From a checkpoint of a small mixture-of-experts model trained on Wikipedia: 546M tokens.
Below are experts of layer 9 (counted from 0) of a mixture-of-experts language model. Rows are named router (the router's row for the expert), up (a neuron's input weights, with its number), down (a neuron's output weights, with its number) and show model dimensions 0-191. Each number is 128 + 32 x the weight over its row's rms, rounded and kept within 0 to 255. Numbers have three digits each.
Before each expert's rows: "comes after" lists some tokens at least twice as common just before its tokens as in all text; "comes before" lists some tokens at least twice as common just after its tokens as in all text. This comes from a sample of Wikipedia text that the model never trained on. Tokens count by the router's weight.

# expert 25
comes after: "\n", " in ", ", ", "On", "30", " In "
comes before: "1", "2", ":", "015", "- Country:", "- Coordinates: "
router:153097133092182121176144116103089074130090131157108185142106139063132138153183141125103117167129110108144152098099126097104164136141158119079132154126187138182160107063152125106067151132202158148145108094148144169106128132065148151164133141097129119097152118114143117133108161205101203146088114154217148120143106099084083120116133086105075197171122219082120127155147160093174082114144066125199090137142152133132157157082118099108137098113091095074135111129111150158161140124072146191100100127078138125135187126058126112124159147144127108152102159143152117093103106108145145149
up0:089106120154110150108137095148109101115107098176093126092060165109115092079143131178165189091153129096145131133168210086105147142143157140097061130128126142155180095160087169109179166152144143138127130052098107124153119088105062142140097130117159133143105110121150065064139173151139095091110127120115133156147144166141124130134166098091168131218063128103112145128096162176094157102113135188100179135108181120117120187123157107135160171170081113147139162189125192162113150137153181132096109168154177114098139097102075127081088150169151107204135120175139131117164156111092135105
down0:154136099106142215140176090105137136124093123123146145160131129196084148175137115128129107084130129121137098094154083122142071102148077137152139134131141162147122085087131084126043130148128175074112152129146114128086182087157149140115117039157109095077115148146112173149169145128085150161110140200152094100114069110177131101132102138164149125058187195133156114123161150110136109152126126181157140137158072133065118114107119149127098103135153130121106179060156083095181175129159094129129108108145142101203101108115173037198126175089118138126079091108116151143137128133140115102
up1:098138087110169190140147138182114165133170112110172141090075109097133098153112105133116097116095121144123147108143137056161090074131150161198094140110105129134137160152112157163083119148177108109132144103110119116111092070092111101097085100098147195115153131137172212181116149238166158171132169149106135067130114201107081124098092111170135109107143105107161149124063136122101126121141075150200145122167187147149135131168110174127113133132101138124123167138137162186097157140040153162115160133087090142130079123161165139119096120126140117100121088154129158096117107074079112179
down1:123176136081151203168183047072152140150132114169094112108130073127161124137132129083147158112132127131146078120153148054134136053129128146121062109080104152159091119171122084165102110138203141162106081117138074104118224076116166131133174154144106138147138132090145119103138124114136138126107159114185142113136090078110123108124139081114153124134101111135118162116124144148122127195187110106096111158085121139139161132093170140134148197072180169157129099192149102087105102096123113184117102120150149151146072161057098109110106103109102138106141177106176177144061138107173129143
up2:168084110118102143127146103114132204098112165106133112155122105093151134143080104125067126106165124079167126096098143088132100135149233082124086134129175098107145147074130120200140164190141098095119107154073108072143136114148125162074092117147150119080088129183125091128074161131127148115103158175121112074119050139189163194131124118130155086123162145120139127166143083179117119139116153115108119140143147118100115122103104193104134188120151131112131165139074188085131133113111109142088131137138155077148081134134109172105142161107136131115123155192049175059175142115080079083
down2:149182109189133078111052177157162121088095139081118101204182157144121200154171117131129136122120130119139158102138147106152147101107133129137081114133141074177104126140109129067088107071124075105108153152166120161083169092110149182087141106130039151120132152149156155101156103106104088112174190103125146105125116132103114074139145073123181125117082100091084108112159150125139112152115086184144147080157144185111152157120120139047160094091098095135147177114101194091132154094097127126167110146134100128192204120064163121117109157115129128120142092142103121132155105134166189108
up3:165111105121131119144173071102136151153080189143088105213126166138109175100174074123094152160128175132157146110123141133230152140130120115137121172109098080177118090098127127141140143141126149144162110146186129083152105099127133129099151136114075130187081043135118068142136082165129081159117090123135079087122125161134157147100143139187141079125135145111105149082116160107152135146100139137145158082150146122129182129083126098063135122142184084159093150129147175106169162156077196144126125120144085139066176060156119155102123160082145176144156136075050141084128153165130110124
down3:040094098130091149153113161132071085108162131082153128135095101128170101144118182118096108164082150078167092151097169157137114078121119111095073107112141162110105157158085118122074117110119151115093131076106122121101147140132134188112134195146178128087178141120146127104128099114132193137141147126122151109142060127153149167120096169137122126094110077099135148091140165181170148146169121151178125118153117116126069138086121132172106099200095068095093096188104108176074129116150101101136145130177127072080056158090128122138066168180094092166137144218181125103120150117125114131
up4:145165166096087131083109068129155069121138139126142144158097103131059142108108126157144095165104161157191091132174112181104137151144120132124117135216077176163203123123092106127149106112127147121196169129079094153152134130119089131143086148078127093115122155181143072102137147121187089093160151120099098108120125105142119101174131121077163112123079152083097126104115133129089149126185186175090120133137131156109100176131110228153150172082133105081087121133119214122090112166140159151089130107127120085142045161100146112145165131128103134131149177133164167096123111198172138133
down4:070091119148135135121135170141073196196124096110161117132125155153142135128150162112124137106168127118087159150120133054212113118177112115129079133158178194107076151150139134139081100154108130158134101125122105143146112119161144115140151138154171189145138159076069168102123134153053142202125107178097167159145064119084108168108135127157134149129135119166118110141159162121138106172082094098118113114143157149134092091160159074135072095158113134115124083144134052127092122130104148110112088070112130093092178133095113081122059132160124131131105076127122166180101123137062043191

# expert 15
comes after: " | ", " ", "| ", ": ", "°", "′"
comes before: ".", " | ", ",", "–", "th", ", "
router:106157134198153150116124153148129182140066143126082106122147098042145113145115168136197172132134071147107084061095091134077090166138177137126113097106139150098099117081080095145161153120154164155118148114153115159153120122147155157120146128121137119134078153101123160080105145165116105126085116152060176148143135126188079157131089150109118115068168100107098116143103166100155156133108152148142074152060154130134106158126102179151121111176125125082067123186165067135102104129114079133131079000136130118156118100164111127095116125095086123171110104125139087141116130197141147172
up0:168131105139161128133108136112156131184124102110118171138102141095095119077134117146141154177129094143147121106100100127128133129165060203159130129068096099135169109091120093142120146137141083116133160128093092112174084112150108113125111131109129095205162101100158153224151070066136134107183137157105158155117137119166160105184090160085108108169132168086141123173098180160143142102114080138076084136110085128136132118139074069161101137060095142108092088115150086111144138147125140189112195107169045128136105082087088055149181140107127174154113117139189110182155137106134166097
down0:131133115073145130160150130079141122092132164136160128113107099123153150129105142076139129058153089138090086130216201105138145184122157017121135155129160164086129163167108169121121111167184146133147144113081141105105160154122084122101068059169149172136194133114163121131130150181101119146138126095135116132166103168137119123133158113129123170082111125148085135162167139146116110106115161134157159172142125087092135165157173117114086099150215103131144181076105121109169090120159142139129183089103112066121130094135158152121107116223102171110094110070113172108100166186088120108
up1:134182150144120115146108130133213089171129116113077119136168072139096087089102104145166119133135044152142123139130098120130075150084121151132126117171098128088066125107106099076104143162105109103095138092101067120099118123200209126151122141122142098126144114174120132161125141104134123072101104096183147116129087109063194107042148081148063135138148116100124187183110164094103107111163142125144120125078087094124087117096163120122109168128107059103130055068151160141156077135134139130118092091094123182121088103147143092118187150101174141069098145122147170175163118136110143117
down1:155074113097108114177123120133125125140097068057103126134078089132149117107146130138117094119104168088142071144202108231186141113106062155114125164190145145163152163053132152141144110100141072089184151099135069117162120169086079142087114114117116176120126069101088139044128067145153141112164146056120102108099116139066117159140078141140149144119120143107159130131061094170138148149093164166167143127180160075145122075120138117091108119131116148146118173144130130096151154150148143153133084136108117116102188129092095113087157153114147148142084131113123042150119142125161146123
up2:141109065093144121121139169142188125127153026077105095113129150176137085178099201164065087097169151163072137124073137163131076165098089106125143101091116111067137135138152120138132121090117126136114119147108176163123171134163086122167148094178136107117123193175149097171095102150072097126113115140158103092134106161154140110104088094109132138139155148117123091135127101151102162108094065063153135130138170072130097132156178121145105091109122106149154096171191179102164075092124185118139108099143216146089128179079140109144097111129125153135169112177129139130129128139053146096
down2:156143138126107092077155154133106156153187098170135079122132106135138108177145155098195130178104118093147140079125104133082200116170176204137115087109157163110115093111131125149099127097128092151139137151110139126150138129139118129094144159104148159179152101082108096113157128125169148106144137087090116121192162159129080176119078116173145140143153079155090097106139193102165160115140128185178120175150115154155090126181080079138113091134157203125074158145179098099123126220118133143190164143061077155124137070155105103078095102088099126098146127094079090079113127104144096168
up3:157118136062127128117052097207129138112135148134153107104161155160121140196125145161109099142127079099103109152129076145080140142078183151159109202144142165161117112131148093110161102088139155122140112121166069086154101133165147146141199086125121206174067155103149129103122140122139089125110119184127158162128109126165115121159092183133129110131118051107091095100081177098171150110135158093113107091122090124151114137209110187137102094120173132145158146144110085103125109106149101107137163059086164125159168071157087147130123135096071183098166132204126102126158178133111111088
down3:124134148140069079106162122053129129144158108175105130146094115153156094148144147079104151134148151170114088123163114105139122161139119082143144096126077135081132126133158114138091164104126059170138125161088139194138097136135084116120154112126145143163196126170151141097189162117127132135171105093145118103125117156142142134040180109141185100138147143227197117138156111148083076134124130134139151145126160172131154092095126098161136143134158159120065207120175142191112167145140122167082136153131144146167069159071146071180133160188164131144142161080169143151084090182189133153
up4:122119137157114135037170088089102128103118173093139135134137077100146111126136098149145106157136134146104153180175129117085129100069109155099092182144132139174089097168166155101112152115092105104200138095131176135121036120118165152121122141151130099088121097165082060093165119131075118072140151069132102123074147127075083060124169065091097145167132136098114099122100117094147099137180052149113134106089093208112140151108123124150147143169159098085117135127180125120115145098128114146111127084156109055143127152127123107132079065172172125178149102171137113127144154114077173172
down4:158114081126163189202080105167135139155140040145140094123100170159137133135115122135117149148109138153188166151161178146161174139195131139142211184113156120133121104113113138093146161128196115079166084156172112140087163139149097099127124113114110125175099091114125125168101110124115112195166155040136143140161099091122116152114116138162109163067125083168131098126110123104179157132123185153074145145146132087086110108129099071091090116106164141130135174160190145138056123157099093143179088153132161192113160093164136100113164098102080124117168171146121088127178114126106103096

# expert 14
comes after: "\n", " |", "| Party", "andidate | Votes |", " |  | C", " % |"
comes before: "\n", " |", "| ", "andidate | Votes |", "|---|---|---|---|---|", "|---|---|---|---|---|---|"
router:142187111141146117106218164084145133157184109137139111130168155128127156175202148128145131167154087104157070141110074119198135148164124161104089126076063131131137138136177154094183169153104133143120173141117105155043133182117108132100100142173110047132150124185088177069094128118141147099112168116102102091196144101088124101109175093169124140167175135119154165174144127116075159167117145112126102153156133097106124132113145152131100160115067118078146163131163152114192105148152048131119076158148102140111065163198134111106101105116143151117126092112150118112149155132119109093
up5:068152157107098121082124166148108110164189103120117195194114137175184087161112111122140105132151050107112132158082127119087142090131092141156199131126133139158184103111108166081113165126120133161077127159082138159139172147145112090142127106212145099149094127096130082087171138165115152163146078086096153140140097160164134154126160088114139082093130128145114085150114121155131159092143129149143130111185156097157082133078095170105122136074194139129093100189118129139109122064142108058136100123144172219160082150106126073142120157100147116142129045084142138154132095136109156090
down5:169125076141133107097119130129143184160084137114128132044117147199123102128186147131116074167148138117121120105131127126180129164183159114168079168125122158144120144149135138165153109110111154105129133103133089136139182082134111150145155140133214108123096123172097137173115117160080094081172146119127121163139122129091134101137120160185114117143103117098052107106117166189159102119086188101065091081139164116094120160142136125133175135140149165098094178107179163130158156096131057147171107133207089099099136084161163190088073162135156108156072066162104141153118044130151103125
up6:121103123177116180145112125115131123168122177185090068092073107129134131095107132118121138137100089156114077123167129094124129118088084154109033090083080060176138125128072105120203159155116159138110146105106168184085149118141169109093171065125151127144145100094158103138090104152069124143152113173128119124114066077114083125141075181064103101075107181102125155096142158149163104127197120109095119144127119104107135164192110161116148117155151087148136141073093124141173120179134168152129082193103153125156116126135181078171155131094113172109144151109091177164147092157103117117
down6:138160209160174146105105100094111154158125092108149172080105061179115159168181164132079178175126109151080172088098146112141112108142157097089135153082171203143164049103142177124136113106076118159092147127160146140138146084112138109106138160108140113112134124143162124156141145089146097161163070138084205091095170110130101123121189106164156133134117140181128118134124158123101064151145085158150114102085188088122144118065107073148130155060176113155117134176157167143121170112149163139119137100105078166144139107095074139145119148143114165157148104129137154100130062173086070122
up7:020131121116134142174150088139151097074144155132131111124166178124168080114141139124121162149183133155114104140165190130163135086146102139180127130176119144138120162137078138154135109130124142143131191172062092095132136094163136110122129137187180102112216153153155091150093164162116116158121108109099147197173121127159118150120169144166128134149085135169115220138124164122047164113137142128125131130113172108159192150099113126101107156102164148167139165137177149149120126100104093085096126137194067113137152112097151090139127143172129101181125098077126116204086060166084137159
down7:142121112158140100114117126105135102098201105162116152165145122108135145154116071091143109119177035078134093134136135087121146097129228089140038090112050127113076169131153103136094111116099139138151110118138118069140056145111128071155138152109152192125082124182122146093135082164136107169153097124153135091111087179127110101137094098087109144098154113148172150165114137161117114192106119135079157148096138072201130119108081157136116084152098125137153177096133080130146160203152100131103198134134151137068141129135109155101098161125152108101106191144091125088157139152122171150
up8:062104153085210138091104133062162131133088147147159162107106082114130096185097152084090148167162103172099099140120147160118127142137157115127143130090174170168086102101142091124094139121139106128135124158098087073168056138181151143117116100054147154133127092066142156127125135181163089131105117153151169114142179130116098120136109140106111136146159130126153149175124085092168105147144051064161119164206083097134132076161139133076094134112127186159096112098188124140098152123164151099066162092155116138101145103147069079088083113133133114141104115071118127103093115159119188189
down8:169156136178101124120098147110094150088197087059115138136138130136088084083161118159090074049130101095155145105128178112075098129146152109176152138108173111182133135150160129131122149135131165050134094117092111141101184125095128094126081169109110116129102095159119095101154141085105130169134109108142112145107084139147111178173069173098108113116142166121117131114092162150157125125133185186106227119127110174103137150139096185142119085122157055145129108112128112134118122133157137165162109141135190115108114189123131112100080174060058199111082201149107173103125128116175138106
up9:132114072149112142184118086141137152173137138110165087219157136092173125109150149156152172150136150142122105138067133118141107178103086147142070085137140100148192105195111139079122155141143107167112153139122067130116141109105127130154106136161153114143157215117115129118190104148152147140221126153124158167074205097090125086116139145156125116078128118142140105159161135176163098144099125098132154117082089168136159209084159117093206196134112144094104070143154104135118090126108166179150088132112175147174172135143120115123116198083131163160142145122121133146166105132108140196
down9:091116183107109110144092100096153109149069096092149161116130168156136142096178109157105096131186102156134186176094092104106149092092093149091143147119128173133118152081109097083149140116134157053102169136112160126124138123128124097167074140110101112172105134111135165117170147159126145190179109055117138119147097185138095176110124134172086106169158170051122070113122091118157115086109108167139101069176119124139140105123098107145167095128150169120116102155159146163103082113105086167096103097126217145155136163049184116090138179083122132107151149171085173144144099200163093128